Below are experts of layer 4 (counted from 0) of a mixture-of-experts language model. Rows are named router (the router's row for the expert), down (a neuron's output weights, with its number) and show model dimensions 0-95. Each number is 500 + 25 x the weight over its row's rms, rounded and kept within 0 to 999. Numbers have three digits each.
Before each expert's rows: a language model's description of what the expert responds to. This comes from a sample of Wikipedia text that the model never trained on.

# expert 36
What it handles: Word-ending pieces of verbs and adverbs such as ing, ed, ically, ated, plus sentence openers However, Although, Despite.
router:518539523467490467456477471494500498469502539456546515509503508513462507516491515547496495521509502511474539483485503451526482495488500475514526494520489555452488541480546491480549480509498500506530474499438480460510521455465544503514486438500470532489534503513525532507489499531496514488
down0:483487523513494500518502457445520539493498505510547510508519508433509503545481488528488488480518448551517520449515502537512472486545480495472518490514538494499523507493490500557482480508545492537507462512514511485499486451538516512484535506483515463497468517468496504524507510519478518475
down1:466482483523489490480495498517499485565543481465515503503498506465493466511451500473499503508459507533468500517525487449477539498519489498494481484507511502497470512476498501522487480454519491520512531510467494511469543478490515514522543515510460576517477511492478521441473510442501491483

# expert 43
What it handles: Digits and letters inside model numbers, engine sizes, route codes and identifiers, as in "3.9 L", "X38", "V1", "LTD".
router:484515476488532476480522457479493462489516511481530481545515502504461533486496484495512508502560504535505542517483494473507470485502481491511477474508473522479482534464540465485528492517473525532473463528492519471507460463501519503546501504433488499508499503476536512513520526537529506487
down0:497472512522494464523542479522536479479472489514505512496471484501498491533514492433503468516476469482497495497517468455491451477500464512513510509516522487525490509555516500562501461470514504542501497527530496494518504500519491504526464478502496515493476562486488449496508494510492542464
down1:505442503522511522536515473527511470487547481473464503528513488511536499560494482556515489480508503514475488444511509418482545466493508495492467487476522501502502545466507552521489499498519494471500536445487498473499512499520514502496557511523515532521529549473498488490474482474506479469

# expert 13
What it handles: Line-initial list dashes, table pipes, section headings and header words like "See also", "Born", "Died", "Votes", "Succeeded".
router:484521505505501488481496437461515495510508521491558533533505477529474500524507517551507492498557524546509487487527481455504487474467478499509514484497457509484456521481521495462527507533471497497518489520458502473538463484472534497536459456472492519477524471517515536519484526494519482487
down0:466514467537517485502528487501468518480527449492524497495490491497521568474485525460460491514484464498509522523499505478519488449474489514524505518523513517492519473448505484513531493498493487517503505512489463491455517520497470536466522488485470519496464556522565493521508476498472523508
down1:456466477504493506518481442521518508500514490489527466524489519475539505503529466523488557509508506513494493475542519479492475509527456514504499523513480498541511496458470504536508489527558521515484506454533512521517535487542505493515548474520490488510539533504507511478492488511506473504

# expert 31
What it handles: Nouns and adjectives describing buildings, towns and locations, such as "projecting", "pointed", "town", "building", "bridge", "situated", in architectural or geographic descriptions.
router:526527500428498488515502484493538489483513520485535528527519501516487494500486515526515523524516490538494564478525514473493476479445483501498543490489485497480441510492526463451529513479478505521486504546459486452526507475476531485534514480479489533482486459495533520538496540508512513476
down0:464483523522539508565463516457475527459473500497537487480515494496497524532514531472503508491494492499503505511501492510556451467542469495536507490467500520477474492490481456536495449512548482536499529481511514508461527484495454561442484501440479522479487529502482498504532513493512488539
down1:520458497523480478534528459472502534472580510481484475521510477498523466515482456491475475445506483523497465524523516462503519480492474503522522494485476492467487505519459555488445501467508483498509503491481501462461536483505536482493530518502507492499517517505499528494448529481554495513

# expert 21
What it handles: Spaces and digits starting table cells, years and scores after pipes, and the decimal point in decimal-degree coordinates like 44.2826°N.
router:517539500518510495486496468484552486509510502499533500542458482536493561462506530523513515512506507527515515476492511481519506462463471506539547478481490532466467539461519497496526503542497483522529475530501507488563523475471512500514504459485460508496513481505515526516521518509518518480
down2:502477508469509466507514492477507501528541496556529464518520507476471475473476480496529456518493507523521485511523497496500539456511521489495461488512518500570510555503518490477479516470493528483452519479452491512484526475481474442530483523519490539485544463538520510493499487436463476550
down3:495506533515481490496496454524499516462514524502462506507491489472462484515522494454525456497503457544523479489495500521466485533504477490468498484484526525525573527509517490518490518508433487458498502570453509499473469487517509518437503524509485558491486513503486487526523508503498494492

# expert 24
What it handles: Line-initial dashes in infobox-style lists like "- Established:", plus lone spaces, line breaks and as after table cells.
router:506525491477497493481452498474529495479504498499515491505502499495499521477508516537501527493494510520486513486507506462535469418495498492502485503503456532472460529495515476481520469522481549514524488507462476481537549469496510501520508474493443517475504482502517534470507514495516496474
down2:515479498470483495542499475499500490507516506537510467515481459478501502490524524498516489520525493512449469517558494503457537470496477533526489526490509510505482525518510477511501565482514518456473475485496509531513487479529494498510521523507491505500539477520522500501511520445494478539
down3:484479488478478526462522473503505508496463497497472491503519514517486499516500458437488506468506512528522478519456509505474493484523473491497543486499530455524524493548488453521489497556505563472473457546447507521485497511506483506477544523516487483468458486508549481496523498487509539497

# expert 63
What it handles: The space token before a number after colons, pipes or words, as in Top 20, was 60, plus degree and minute signs and Cyrillic letters.
router:512503497472494478465487501511524490523487484481515508526503498513491518471532540509523504512538483514469542494492482474568518461504478493522537474492479513472475483481515499449535504493488535503489490505488499480491495445476532509523489474486471502481493470533543499519466506514525492452
down2:487462496456514500477488509554505495479531515537502460504502484489533481453488482509494485541447500480466491516494478495482479481524489488512447529526484504506470566497476508484477546487538526474491490499522456527511483490493483487494494524508508532505536523532482503531507490452532480554
down3:501511520491491508539494468508531510484456503527526478525540504524490478469475473471494460487496476549530467465469480465483519485516502497490489515493503465519473542504513453526526499525487559510434496508504478518481514500512481497485518516539481472466518496506513473476480509483501510523

# expert 6
What it handles: Single digits inside years, dates and coordinates, plus opening parentheses and nouns like birth, wife, mother, next.
router:522544518448533491498494487498479479540496505476542511511477503524489529488493476533504508504520495557476549523494500458524449461500495527501505475512464491487463544514523481488531513504529528518487490534473509492527490462486494526558468489469472514505474495504526515486531540514508492485
down0:488481502535465508550488484444514534502536485528502490503508531497505520502515517508521502478517461505506528469483526544505458473576452543500531528524468493501511505486543436479510429519492510501504497531533511489501540484508474497450494527489506484449504496462538477517510481510483500482
down1:500451514534517508515504445486506487508541498473462510506504489484496480530466497515520486483491494480494482450517494425469526465478468484510513481492473490521539528502479492502478490473547500497501530458507504457492511480478540489498523544492491520476505505443525519459446505504507456495

# expert 42
What it handles: Possessive 's and its, his, their, plus noun endings like er, ian, ist, es and percent signs in census text.
router:490491515474521452502462479492538488502519534521540519548513512474473487490491500546499532518520512518486522480484488475515523458455521525493525468480470531488497501493544516506531518557502503547506470494443478471517514476468521511499494466505466508471530522485488507500501509513517516479
down0:468488506505484510517504437480512517483477504486510501484443507472548523506475485506532494496524470476491504498513526457493478492552461505526484530554480530472465492499505460525494476477501510501486508516474502484489486508486512503488478463480511523491464545495528506520498495516488447485
down1:507441498484537482552525439502472503527511509463497501500476487511538496530516508538580485519522538413482496481497483437459522503558492558455490512496497484501492498489505492492503503490474500519513526475472495483509542497467512480510519532520498508508488496498506496479474496502517498510

# expert 44
What it handles: Opening quote marks before quoted speech, titles or nicknames, as in calling the release "one, also of, a, and ===.
router:507497481461518472492500495509494521493484514479558520519525471527486517489500525542473539505504521498486531468547522470545498457476515511508484480486510493480470497449540483480551466516501515496500470535468513486517520481475501497518474455488468510475516510468533522523515529524531507507
down0:514499538500487495510537468469512526502496495511512531480465522535552508514449497458467496525517461503515512490465451481504496516503506488499475453536471528564433498542532493505487512515508487545472527531537496465451495470532537501473543482476519485474477536490484459502504475481491510491
down1:462455499490522490495512448490486467484533517488514508490502511483481536525531469483487522482535530492460476524505510470498566501541518492495525469502492482495534517509518492526500468482527498508501479460519470492464516470482458504502534516485521514514483473453491556492484538503536444469

# expert 33
What it handles: Words in athlete and musician biographies, such as career, football, nationality suffixes like Serbian, American, and stat-table digits.
router:477532510489489461480483473493520488480498545522537508531510493500448533489507512559512542503522530528517513504488489464517503445470480483529523502502477557493488514466515487484535509542506470550485457487515464485492517472495538498557449471442471536509516502497508510525478507513503514479
down0:448500504510508522481521487493480495476473482487539544491480473481490498475489543525456492473512462533505463485545507489505501493501498506498505544577486518518428524505523463549549480497505489517479530520486490496478455485532478512505450495496477551499461509496501457484510531473492510516
down1:478480500474513448481508455523520491508531492485487497540483505489524498520452505509494491502528513454505491508498495451481522515494535472519489475472559504481497499482498516490476450478500509479504533480485464486487514478496501494534501548478541515492470501518499515497469505530568457502

# expert 61
What it handles: Words introducing titles or names, such as "entitled", "called", "directed", "the", and list dashes or quote marks before film and song titles.
router:513545475478519474486469475484516509500492524506545533540514496518508518493484523511508533497559479512522505466505506457510479494484507494506527484498486490493489529460524440505525477514499529504489453535461467466514526478486536551508515454497485558495482500510518537511531526511503488488
down0:480486514497490493492513496508503494449480492497514494454484501461515573548475509498481475507529489494478484514501446490497506528481446485497531524576492555523469502478535469525499482492483496494498519491515488478463481466467520529511491462531494549486471529515517477527492463499507516509
down1:533442498518467461481485437516526484487508481512510473522466523510540506483477502509492475459523522511514521495486482444515528508497485510489480495496527506494483509492523533488518500488515500497503524486466500470503497482507466506494533508504519544546464501466476499472459495505554484484

# expert 22
What it handles: Syllable pieces deep inside rare or foreign words and names, plus table row breaks, e.g. prag-m-atic, cham-om-ile, Qam-ar, Heimp-el.
router:492501486477500511494491500475511481510488499462491450537495493517467493468502513503518542491492509542511528507519512479575503455469472518487547451493477538492482548485519461459565515522499479521503459511472478469497506487482516513529491491483488527458523491517493515516518560513522481479
down0:487454518499504511511550509497497527469520518513501533521453493474539517527549519506509512510509479552523486522449528508516484466528430542520452518503441469505470469506510441525471480482526525514485510530553508494476499477508489523497491477512507505460504517500531493525470506523488496500
down1:480476575510509470489499451532525499515536437465505498532459487523513489497437504493498534477506466471441490489525498433497517484521516494519475484507506481493519508482484546503473452472523503528503507449483481507480524477488512537491493520525464500521500510481490523453494515514512491488

# expert 2
What it handles: Digits inside geographic coordinates and infobox field words such as Date, Length, Label, Turnout, Coordinates, or Written by.
router:500521455496512469497493466497532487523498526507529501526501482515484503513506509506482507495506509545510528517476501455498471465508513472512512493499466497501475518511514469464551501511470496540465526552467509512538480481455537505536481463455476493500513500476489557495549520552512511478
down1:464467474503495513478470443518498500525547515496496477503497521502528481488495497562529438488533481473496502536536487469500555460525497473472486489508519488480483522457495508504506533480562500508518498486495509527515481509515503500483512490490503486510470512489482461502467485503535468469
down2:498463508472515496466480486521524497493524476514520461516521522504512496485499532467506509487492545522500496536554452506458517458513544483504495525474534529498475520502485537523473525470496503483496480484529484545520509487524494505472516527472470514512508540530521498542514523446502488563

# expert 8
What it handles: Mostly the and The after prepositions, plus colons after infobox field names such as Colours:, Citations:, Pos:.
router:472494535425505506460493476470483478460509554484535540547496501527510532488487519553501549467518474515487524452501490488520476494475485510494524474504487533444482516481524457507507516539482507536505471525478486458517490500480507486527532498474486503489490461514541533509473549556503484490
down0:473456500480461550498492504459503491470505489464535507488497506488520483503530476501494496483506483525499527463477511467529471475526441524525511487554494534523470500518484455482480459536499447488515504587513509536468467483501551500476498444522468503481478491499492539501493521535504501489
down1:506472493518468475473514489511511480513514463432491498542505495508535512500492507527480495488516481434510477494524464410471506498511476515509461479503520543517516489456539547497479475494488506479505494484540445522478502468503517482516550559561454517525501482478498529483506496510521496515

# expert 32
What it handles: Final pieces of place and foreign names such as Antarct-ica, Sicil-ia, Camp-inas, plus Chinese characters and Cyrillic letters.
router:486496522466513488498478487500505512511481507491479505512510476515480489482483527534538501511511498550503518483460533472559475449466505501508512468460493521469481507473508497480536501509506520510489503540483480487471469486503522529520499488506500492494477489496516576527496531513518503446
down0:499494514497490552490470470481497459517454497490506539505490514489521480491553496499493503494504467495491523472478517467517457511539472479539517477543483503492445533485508497512525495455485493510505502534546444490487480497487487562484520484480500459471462546506486482494515493531471477487
down1:483476515516495498523521434515490498477542507482510484517491477513501510528471524511491509481491509463500503484541488390479513486487487513521459501496486521512511526481530556482519499504496500503499484472480483501505559482484510518525512541507502519502517484494514514453441517528522470471

# expert 10
What it handles: Word pieces in the middle or at the end of words, often in names, plus list-item hyphens and heading markup, e.g. cast-e, Arcad-ia, Heat-s.
router:480527507475521482474486495478490524476507501481517510547490500544448506464508534565517571508489503531498514502519498486511512444488529499483512470456469496506476526486531516469525481526500514528523496532514497489503523446493512506555473458515492540518489493467527523503513501525513521445
down0:497503531490549475503531487489506488489500520484543507513449512488514511492491475525490437501503477478502561501504487522504489494530500513502497517540481524489481468490513443490474455498522509508477512508518443485482477521465498525492489464511444494518480574492517539531541474498492533497
down1:491460468498497446482532451505507468518544471465530461492481515488541505502490497503512508477484508462511513462522477444487524499534483470528510495484507486497535508489504510551474484515515498503491532523532434515491517507532508490491483538494487504521474533467483520520451507508509470504

# expert 19
What it handles: Final digits of years and large numbers in tables and prose, and the space before a year, as in "since 1974", "1,616 m".
router:518516504469510472482496504447499475508501518495529541509508527527487538470467523543490534499531531518509546504516520479513501457462484483477509495520489521486485562513515463451507534488475501524532492527494494490506497473504551508522467481472466526508487475485506524525496521512483486486
down2:490503489456486519497482498485493517528540511475517464506520498499535545482464470467545487539495495543484491503529505503501525475515524489551509530458509511519481539507474502478511502541512506502509477519541516475509515479541510440517515498505515534486466507538497506509548507496504501493
down3:482526471489464449488505476512481479511468481492512498494496528473491478482496431447512473497482462526506482497516510545516476504520483483491515524550528493534510506528506473498475544538488504481442487576471501479489489474517496508455545511508451531500449487488528527521469528452431531471

# expert 59
What it handles: Word pieces inside rare names and words, often after a capital letter, such as R|iet|kloof, Th|ist|les, p|inning.
router:479530521485545496498474507526520469513497506484554536527499489527455524485486529538501502506528492510485517471487496441557477490464459475507523470511465517497491516490514455495528490488510523507477469508499485482522523504515463491522455511473459539533493491517531504518495517537527519462
down0:489509513487476510521514495491531464486458481493540533487492479496506535501515478491503494506518473492553504492489459475509495446479425479497520506532479521556497465551536469541567467512478519515495519535507495469501489476488481508466489447451491539479481489484532482482520470469465510495
down1:491506512527475507515535498527542490536546517495510481505453512490547480544502521531514535503496477493510482495544468436492497483514506492474502499527512499509486522491508521533512498511514432496526531490508488481501546481494514515493540512501485518495476494492493495483439482518506479503

# expert 9
What it handles: The word "the" after prepositions like of, in, on, plus word-initial pieces such as sp, comp and sports-results headers like Votes, Final.
router:493515483509541485493524473458493499517542509478513524533510463480476514492506541514518519519534524521468498465533497453536535510493502479513532450496497526517450520475510463507508537502515533508505461488476477495510524485471510510532480493496469557496536500465511514508490540483522487477
down0:481432510501524499486502477513531506538494502537519502519462540508481522491488505491482492514484478520510506509480508507520507498589457491479462506540454518460469454499518480540505462529499491502479520533489483512490492475529493523467520473453469505486491533504466491505522470487524498517
down1:523466538520471487462532496507496470515530512484522526464509489467551517456488503523487510495492492512472470464505495470490505543540521501545476478483526481514504521439480519516511479499471479490520526511498481487500523504472518511485547540551469525492468519434472528478444502507508481487